config = dict(
    num_hidden_layers=9,
    hidden_size=320,
    n_experts=16,
    experts_per_token=2,
    d_expert=256,
    d_shared_expert=0,
    hidden_act='gelu',
    moe_layers=[1, 2, 3, 4, 5, 6, 7, 8],
    router_score='sigmoid',
    normalize_top_k=True,
    routed_scale=1.5,
    balance_loss=0.00697,
    balance_bias=False,
    router_bias=True,
    init_std_router=0.0066,
    lr_router=0.00103,
    vocab_size=7298,
    norm='rmsnorm',
    norm_eps=1e-06,
    tie_word_embeddings='early',
    optimizer='soap_variant',
    learning_rate=0.00248,
    beta1=0.95,
    beta2=0.99,
    batch_tokens=[65536, 131072],
    max_seq_len=1024,
    train_tokens=836500000,
    max_steps=8642,
    dataset='wikipedia_en',
)
Below are experts of layer 5 (counted from 0) of a mixture-of-experts language model. Rows are named router (the router's row for the expert), up (a neuron's input weights, with its number), down (a neuron's output weights, with its number) and show model dimensions 64-127. Each number is 500 + 25 x the weight over its row's rms, rounded and kept within 0 to 999. Numbers have three digits each.
After each expert's rows: "comes before" lists some tokens at least twice as common just after its tokens as in all text. This comes from a sample of Wikipedia text that the model never trained on. Tokens count by the router's weight.

# expert 5
router:508556526481493481488517467455492485487521513499535518507507506492485518483472489516514489485493480494529485498527485483485498541499464504510503518464528482452465458486488501500501483489452497
up0:482500472449465503506489528475520507511488472462511485481497483522482492527508511495477497510509498532567515494580500508430485495512475483487516499514504463506516479482499477501480521483473504
down0:511473487502482435466450508505529516464505472530452526526523530454473443512514481525488505483487492515512516429506526516533488543541561530485477499539430513499490497472467506475463479487493477
up1:536485511484515497521512490489484503483540525495484526505519516525509503492475488462500503507508467536512485514520519514506467519510496507511508465506530498510481557501489510520522516478507521
down1:450501494507481522509471496479506525502473507503486543493520459540520522474472528491522499527514526506502505520453536514516505491507536485504471473539473525493516532513515479497539496475514461
up2:517512485480532510481512539501497516524518518489536528512483492505470476524513506500502505475531476531463546498498519472482488516509488493518538490472542493499527469503515492478588481584512496
down2:499503491491516472484499519514511488467514514488531486467531450477470497495464443522515434459502485485465526468453474507514517517426479501453509479520507503513516512524496496510495520546526472
up3:525504523522532492527527476490484459468569514462484468503525472486538534476527476503535500487477458480521503529495438485465519525520457490488499489498518514476461532494502536501548521491500530
down3:496508511524483500500456484452514509511459491464466472491486505441508533513468485532480515528510513524512514491521494508505510480498477515480480510497488486541518470550520443498509499503481506
up4:480502526502522492535536518523493499430465548444496493489458500471506510488515473514543465514478497481515480503499502418468475540507489539521463523496489493493469501495535539538512517462514478
down4:512542482488519494493489532489518504498514538496494506477527517510458468510494490477512511526501504522484469509517524510482492500518544455473515482455521538497508500514536556497485511474555502
comes before: " ", " |", " |\n", ";", "0", "1"

# expert 3
router:541516488437498520502506469468484487511518501507483501483500509518519511492501482471524505441476505477495499501491442516526481537508470512507495482467542504491495488471501498500505469459494530
up0:493478505492534504481530523518468523473432479477472488500514515503546465475486516516481500506518532510513531490521515440514526530513513504496465490489495507510486489496482535437473514525499533
down0:527478495551545481481502555526536521527492525470484478487518519470473513516544514509447516505480523492467522514519519456527477507496525512566498516501524453490493519490459522500507513512506490
up1:500526524509498461541488503482523535527458482496490506510471532515493438516504540478500530516487497504502467502475494510443497492522465523493507532526500475513492506517541510528493473518494487
down1:554500498539527570548496516543486488508511478507491507516518495501536518486522510515473520514504561491525470511458471509519470504465543499530476498495487515500487507527506467518485543508467491
up2:505496499487509499504484480508552501554491532491545524540495512481506522494507517494474514523512500469491532480512537516520480551457467496531505529522540463514454484517511488467539493461498487
down2:479521475520514521491492511512557490433510495538444481538499534509531482514503524492561507529493509485518500487489496502502528485444555474522483504565489542485516485473466478508514455545515467
up3:510478479500521540518489497487528517500529488476435534488506500525452536516528538478513479487510482474465545466466486498534554522461492526526490488513537487466486519493477482499503508469469501
down3:480485513502498542502510482487512486513501547510460536496523514475504443528533501472484489486454489515506472476497483502441486471457477518493484520485508468523526506512496518527519563484511509
up4:524493535497491515503479513542492502495508490510476489521500505469475558486480523530449495512505525546539532490501495494447538504463470495526507470511525475517491497522534511538509517524483496
down4:499518498469552489482511549506492531483497445510441464511493515516545523483522493477489453470492505454464485551500485479509507560468556533531459481571500496505473523533531509529494498497533492
comes before: " ", " |", " |\n", "0", "1", "2"

# expert 12
router:489491490494489494460507521475473491521552521534466491454514511517494500505470529527541477504506497475456486463511449506529525490526461518587495517489483511505472475535467494531470537480501522
up0:492497491482507466507513470523447518526502517540490522497503503515486452508480537523528478501502490544475496505516509536455508518460499517509466507514492476492482547514540542505466504479461475
down0:516517504502496435492471472474498517521494528509560514523488508489503519475489479477476499469527496510495509414469486495515508536497522510504478513501493515449535497471518499436514487529505552
up1:496525513520489483491507496507480490458472560490489481499513487451513516465544522511501501514549527498489508483502528489528516470492439509510455527479495499496478498488514467512481514499522507
down1:506466498486523518479512470506497481530480495472482506457476515495484497525490517471498516464473489578478491504513540520511443477495479501526487484500543482477503501531454487531503518528506532
up2:500503492469506518499469528516560504489520505526468532490472546501497491482484507478516478510482464525492510514509509478509513509503541468518473493505547487464519489487507506491483487481479495
down2:497513415516505519482507484494513492484492535496466492496473503468532474500486468507497522505493493460479488497465504492483491537516482479540502478485464550527489476516488528488507492519474469
up3:499503537444511522540509481477495516506491501550509521464509515529491468472515511489531468498483468510484536511506541537508492492460501502522498459492492475452493510502476511477489485519502511
down3:466508474524496517481557479472497545497465451486517534502534492505520488510531543517514531461496485494449535503484493501488472463488507509520474525483511479510486489565498488499541500508516516
up4:501479496463505481530502407469519488523513485483468503565494489476483479505496559529492510522534510492496539511489455454487497526524470576504473465454494494485493442524487493516544487541506473
down4:499530517486475501487485524542503524484498543540475489463522536488472490510465464532494439465499486476512497476548480513493524515495455510481480433511513462485461529504455493525451483464539519
comes before: " was", " a", " the", " The", " he", " is"

# expert 2
router:519542506456482486502537514488491476509510521499443499498456469530521495510498477515517481490488530490490480440468471456497501496462483507554514513505508494481519484479521475495445464517518513
up0:491486477522482488519457515506453471525516478508498479487534538538468501498503536532531519514503486470492499520506489467515474550502494478454531480477502501559488521514496546511475492479462522
down0:495530536513527502503511506508494452520517482504495496513508541500510468500511548541550525502490455536463473476475512500514520502510494482447472501519517466538502512493519478491431477504507510
up1:538497497515503503549471552487485467502514510534537521444540477526528485492496509474513515487494530483527518503479482480444544493487514546498470507528460476475466511515509494537537457500518501
down1:510498497509484491498452504511502540493462532495516527473527460471480468494486520541509454482499504466497509472521480503493466486489517515501489507546504513462489458513511502474515503496493510
up2:523510511499529525562486508440571509468496525508524478521495464547456486473521559516510455516502490541488473490493487470484528476496477492475496493486495525511477478480491517532470446472515480
down2:497492482465506480521505483508486500522512530486496521487498540506543524448496467505486570518516491460479498472522498508544489495504486527524525526523543489510510522512530520506526474471535515
up3:514493473478501484503508501505486490466497533463485510493489444544504504432492467487515482505516493500515494497496456497493518518437477447498547577508542518523479494495492476535464520507556500
down3:462459514463523542503479499512528460513535469521476463535459518532501518488502473513476512504484505482480541495497494512518528508493457516507514495542506550523475468511522518522508481496524479
up4:454486478521501519486514566483468511511539498493511505550476507500485514497521534511510527472509521481523507468522525534520492486498501497512523532507513486515491496524537476520518536496541473
down4:547528443497510503506473502524479543479467495501549529517470502493496487515491514522493561483492475513476463491528518505513518490521476513490501501485504467532513482505528497523462520475501470
comes before: " the", " to", " a", " in", " by", " as"

# expert 9
router:470475506474522473483500523487465481512449491481513537510506462452475487546556485464515488457483514438482503503496503500488500503515547541547481507478486557492447512547481541504487536505529546
up0:538478436517493454498512498483525463527461470460475513474532513507455501544539434520529540519469510466486483551481473489481471466498475474481477513510526494509517481481490500463486451476499425
down0:509491527493468489501485511509513441537484468505473499548501526516510515494518541555467476490508453483510504494514473485535486443490506482502492494506551478510506480489522467525477534495473466
up1:496522510461522503547477492500478476469521452482485494502487542504489517492502520473490496509482478473509484524495516537531521491528491508500526490511538543547496533503527525559469534532478494
down1:520489516528549496533520444460515549468526486504501495522488523552557540500533494471537481518470550524473513507501503499516505501493493526490501549498458519478488501446532476504478515484495485
up2:488496485465463479467482476481485486469529528499525528507493521481478520517497523446510491452485488474492525521474499516472471546505494527531458504511525506511501537517475482491541452550521472
down2:541502469554546506557455523502535495499492538476518484521504489514519537509481552494462554536519523524520506504500466483489508501487513480494444531474464455509496514556468509463527508524486526
up3:492484496537479534470508508496514477474533556524490439534487501519514488472500493469493565522532446465469523517500476497495517496477532532516489528530469501509490510517436464469491502519480529
down3:478494504485500459492492501526468517497445481507475502504507502465508514504520447467478493506536521461500495501470489531500495470513514479505495525502472509532497526538489487503479475501440499
up4:522520490496486514455518480515461455456538503495524511502496481479466482535478439485539474480524485549540507502481505521486509497517465489521487514505485519432480519478495501498476500494498543
down4:472498471485519522477510452492481534516508516501502513455458493518480481525506548497501475500508505523507506528504483489489503519500529508472488539501454520506488525490494492411452511473501477
comes before: "20", "19", "-", "18", "1", ":"

# expert 7
router:478522489516517483525497499508478538465480538509579499453475512495509508535511460526505472457463533522504509464498484490505487512485477547434520515468530512525481443494513506479490527462499504
up0:551499498496442524430493519531504507500469528484479487523475513470493516493489509545439509521492523535456480518487511498505533496520509519495543533520489508513499520510547500511537455479532508
down0:521538555546499462529534517536486473483504486529527475473535484526539484480449512514491496510494479517554553518513485507533474518533471455451506472504545487540472471515521478519513494527466493
up1:515496516512478467476498490502486541528531534484519492485492544500512506514506429536515479457464478502493500477498476494494486528485490476511500497445492488475480542511470522494486472474507469
down1:460498516483539491511483506471484514472516519485475486515512490496496489475481514483508506487526538465518473495509486498486475483487493475489499505539496524522482498559490505494509517498534527
up2:441451463537506471542508489444485531451490452510456538533508482521523506530539517471502448510513476519506464508527496497517460553529520510511508515509514510509518493534488477476521520519513508
down2:488519496495513532489498483482522488468503495479483487477512512520504541486512547522510506532547519444511480505525525522527492482517482490503514475516522518529477460526450479500543525489531488
up3:458545521539475484518475467508509484504528446498509531515530566481472522516548513545488465461504467509500523484472533457492507519519481501528562489455492516495483515527501508498515484504477508
down3:521520498509523486539486520499501529537540541533513496522505494491523506428532471535513506520496489487497501541491522509511501430504470492506484513530518538516496546474491509510528490466496470
up4:466498516502485503498508474478524543475515535497526505490482514481523502485479475503488461503473534536528507444437462468490495429512482502499492496436493515486527522501497478452498513482530490
down4:502423493504460526549509505508510484524491507445486498498524457521506497509546508515494543500516490462474534474497510501473498495484527471481478489474484493461530508500478488541550486508491509
comes before: " the", " ", " a", " \"", " his", " first"

# expert 15
router:515513502484488551469530480495489525473512502479539474528524477503479598485484438473526504476485485499537465489481501492499490539490507495490497540521498455488480515528462529479504517480517499
up0:473459543512485478511504519501491473520472471537525484488500482526498501558472494493484500543522531516458482448461490499488512487513460481493514480512479482507457485493512475502550505524495546
down0:492507529518492541486477481505458477472479472472495453512475477503484488513472458511496514511510519542491497514494495526513494449490534463471537510509503448456506480496478520488524502515523539
up1:502503512490457450473525543493494511520502532454500528462497508488473509472549499486538484512513533516546528481502504481473506530526497510466490526514532497524495543474482464503436463487467504
down1:527493540524478502517516527481491468485513500502520464509484472521539500541504552525482560500530526520517491513479554508537476503504473496488530515467440532483465503544502499525432523556472479
up2:464483500459480523483499487534540491504496490513501498521501498497492500489503479478485491466489518494489540505499478473493466455515473512499524483483516485474531513500552531506504521522519509
down2:498537499494471475462537510470507499502521527522443507489536497485523490462493500526454465525451486521526496508514523516477534518512449520464499517470505523467476479508492509524457521464540489
up3:502546472493468479515476486501490500470514493481512511471501503475490542512524514498544501517565434472481536453499516505488500479495484531485507483529473528451477491454467513508485475446511475
down3:490515531510480521521483483518539490494483461488486516501489444497488532505498530475524500511536459497479545502548499483485503520506530475473495471539485524488505496512468467492493466523496501
up4:513521506496476521456506493460491480553497478518526468460479490491487480489533522550520518515505497509515525504499542529499525557501483461488485505512460547481502537534473483484500480483530510
down4:481520506482520513520489546479532452524452510502481493466523493514490511498537517562474499515515552478525514492546560501538470496446479493532503538472511573481512525465507497483516503481511482
comes before: ",", "\n", " (", " and", "'s", ")"

# expert 13
router:553495482498551518508543491472464524514534490528499534517462480527520545516518512466484494462520503506542500481504456479517531496480514527486522488522532504524501495475454449490476497522473516
up0:552524534506488454511509549475531505524522491505536531499491487446473503510501522508430518501521490489474503455540492485507485527469505500540514517540499503550486483517528456472493470513537550
down0:455523529554489487506555485541463465491522528482486504479503498500521500494491486528521518516453520465511489489508485534504482533495486531530476531448532534470496524498518461484502461494479493
up1:506524534520484527487521494475546518502440497555498505492468508514537475538470498525522519506496506478537509517495508482514481540496518495462438479506458471533489531499490482510516447492466521
down1:542468535525531452539474537551503496506487514482471472504536476546496473508539527500538515427492492469521538510522497476492496496485505523498482539581470498515530460542524463500539556512525491
up2:508492484468493511509515521500491473491527492472484535507492501498541451505491505501469487474500565544474503515532480468513546510526561486503547473443499521521518490497500493512466519533524467
down2:539467529467512559526491543472504529510493450478493545494510522482483518472527508485479474460546475523496532483473519502528510511543487539488504520497487479504495513503495485481497512487467467
up3:509529445508468527538468495489492507466519519500482516497507458488502421508513455532534542437505502484484548487462524454493499519508531517510497518524484489553446474486473465498515495476541494
down3:520487470482529524473541517483473519511513462492492502466493471478511477512435478472533513504504494513462474487539521458549491526508463488487470517461503486503495488492467511526500518501497498
up4:517511465503529529460488520469480524476576547532499489496526494543511517487517452491509539521520493474497509468490529509488483527489519527513533493511513462522486491513499517488463496508464490
down4:507507513470513462496556421473498502504490505517491536512517524532549544486512501537487453466504483510516482497486512487535516540478494458453505514517461506466483501545507474489477482530479497
comes before: ",", " (", "\n", "i", "\"", "a"